python train.py --n_layer=10 --d_model=192 --n_experts=64 --experts_per_token=2 --d_expert=96 --d_shared_expert=0 --activation="swiglu" --moe_layers=[0, 1, 2, 3, 4, 5, 6, 7, 8, 9] --router_score="sigmoid" --normalize_top_k=true --routed_scale=1.0 --balance_loss=0.00583 --balance_bias=false --n_groups=8 --groups_per_token=4 --init_std_router=0.00687 --lr_router=0.000633 --vocab_size=21255 --norm="rmsnorm" --norm_eps=1e-06 --tie_embeddings=false --optimizer="soap_variant" --lr=0.00435 --beta1=0.95 --beta2=0.95 --grad_clip=1.0 --batch_tokens=[65536, 131072] --seq_len=512 --train_tokens=428500000 --steps=4686 --dataset="wikipedia_en"
Below are experts of layer 3 (counted from 0) of a mixture-of-experts language model. Rows are named router (the router's row for the expert), gate (a neuron's input weights, with its number), up (a neuron's input weights, with its number) and show model dimensions 0-191. Each number is 128 + 32 x the weight over its row's rms, rounded and kept within 0 to 255. Numbers have three digits each.
Before each expert's rows: a language model's description of what the expert responds to. This comes from a sample of Wikipedia text that the model never trained on.

# expert 22
It responds to: Determiners and conjunctions
router:121092170112141088159121145157022115126139208134125109120097121093092143141125080119165138145219134195115126135170141123164139129165105163160094059111127087132146066145142126092071171141134122118110072146155187136168149115101162114131097153119082105096139106091131115154147129107047098149110146103154131125094110108122156159156138135108082123078115086175164141162187152162157147099111135132101130107110089197157082067097130095126122148110111137168108157136098154154134129115122100086210120143136130158148136109075153122095108199136092096167119102164053157169134212093140131099
gate0:106103081102090089180155147107087147163045100162182136140122106096154156146079104157136145132181152180123146118174102126130123172110121108094127058156127091112118108033136110127115103085150123145187152118091091189155113143184130096137119090144065176129136167147073111133143159087137080104147109168134125122077119132100120174078101157153153148120131147094187082109124093180180141168081134154133084189120164130120100150149149136089089158075182103174154110154105154139109172133155150108150154115060161145136134138125088079180104068164146131141204113099158120142101125117088167119
up0:080081113094115076147111119101128146144107106155202177127127124081158143141070076133161155158174210148142134109147088154101134110132123143130164105145130090152111135033142143116087119053145115143215139091075091195153129123133125106120088131147076166157133154163135132133155144124128130145088106138146104121060165134104083181098105128162161130106134132096196110097140136181120150125073147103138070143103141116094115127116168126120138143075170102157201109130094164141128145145136189137141129126087109141190105169114115091178123092140163093168217129143150119090103127109045113080

# expert 42
It responds to: Determiners and possessives
router:165050133094096087117123114111054138143109143147094131108077088096134112139173080131168148172153107131114103165153098176118128128154033140198092132130113154110122113172147090104110107164142181127125115140185172108134142102137166114081122166108130162136069134115149149140138108156119128106136142138147122154158151081100184209141141179097071109112093127165169127077126127128133138091091157117101093095117100177084107087075132153053145110119127132120169107128087118131128141138119144118160105155137181150088068117054120104102118158166114086160118142197118146238185160136179146105
gate0:096139148072160167134139092094127089127106138097137144141125184072143073171111154094086172131125095081067150153089111077103095135113095130112124112155141093128156147100055109138164139111189147068110114127158144147147117144125129108131130145106150163149121152108108061098148135141151127079120138125164130091155153136095124120171086143078110128158140162133057147150126173112162124129109101021156106091175178129109159182122144146149138149200072162079116072153203123099102132175122072070136092223165146065128158157109133095123160152123113113121083181093150124082129112163167143133
up0:075143175150122187168088172100142122153135131093160108126150190094112137168127133108070112105112096119148150163099149109097102090086105136128093109140154065159170170102071136080150159122150155147089148154103077131171173121125140087116162148123182127110156130104152090089122119180181130094112172064162073105146140140091107078082151170075030108128159163109144127152141120103169113091124119093131138123157123135074075150053152193160142144141107153082142102116194155116141140181187102124121109127140123118126177173174133147130148116114144052124086164080176108078150122125183119102

# expert 32
It responds to: War and section headers
router:168090165095134069167133111184070194148068149162105129083089101112125126080157079106157180189175102150066148155163140153119104102108104179156096122072084144083095114168122126107112153109131154178079117138182174142123117151105116115115156133123090133080144115092098143157131133101075122113156137153168146159149141087093137161148143177079094083090097126168126111130148161163178106103167094131102086116143087172165147081073132170088088094146070126172151163093083136163122121122160119088149129159075159140089106117124168153139153156137085123186073123166120133183184162154166154096
gate0:164095074165156110151105114175073146110127074197171121165120150115123116163095124122144176201119136088158122137128126094107123109099081175085073113134125159137079122104051123119146052110064159117132153145136126107121060146149115119163161176150132041141140083150153180075074125091115073151115125137179116109121091147138155137129148173165136141131147135071140058077132158187121115116123130170132080117086144173155104183173104126122119093122119116152147169129152137104117170124130102107136188153151123114102069197108175123129184123195132178098117105146122144086133194153110126147
up0:093120141135133154116108138157172138085204110009145143110112076135183096094162171184153162086157139084091145120134152091108101143182203150143106129113162129139149135119152144108114135081110107085131122149118148178095154110069167120110077089105122160150121162136107116183183116136116148220172083105086137157174120115128090126146107084087112138144127086142150143157157134106121100167070121103136175091118099095112125113102131138156154208125118140067146092099151065178176077075153096129134077122111115161130129077151151121082136113126125117170122160117104138176111070120172147075

# expert 48
It responds to: Ordinal and temporal adjectives
router:156095122120111118142135121137072132191131160143150111102102088141113097105167130122137149141125137157119112139160112184106122090152086149100075163116134118085137125183137121082106111114063152120072129081138154149068124158090150093056154162132138114130118135104146093139115181172073150114110181129181143140169123143102122154154162114068079105087098133159195142134126150145163149065144050051095152138138141159084147138125120117077022074088092142121123118076126117152167115094138180134195128108132129107152098098058192127126113142094102166167106127163076096167159176122187118101
gate0:178108150081112129139148116128130150180109169061110130110121150121158136090109145098145149105126112133129140136165129127107128098151132188095135172124168128104203144158130076128164088098130119101139141064114130116111142129128157160170166085117127078122149134107093112101101063193126152126140137074236180097146155165113136135114130113135080127126110147174123103130122129098197124106167099085097133196092170068093124105143146110180086183134083137142143098139135172120160101103165150143142131080046117078140116156074227123127107131125204170152066065106154131185101142126139113168
up0:135126096114138168094048106200183198127104083123219159134093055132106137095082144051111133102096094146158101113123142143144142175170207150115144144098088144134106110186157149153111148129134137135117138070129152123153112189076127143137134096160107147112137188060121130133136139131181116060125125050135113129100109106124156155130144131119134092142148078108114159146137160081109194063126127144116093174124134137182132099110111188136173155176158089140106128088169158131099119167099165168136168116118094047127135136096072152177109153145131155115096142114113141110108114174148139081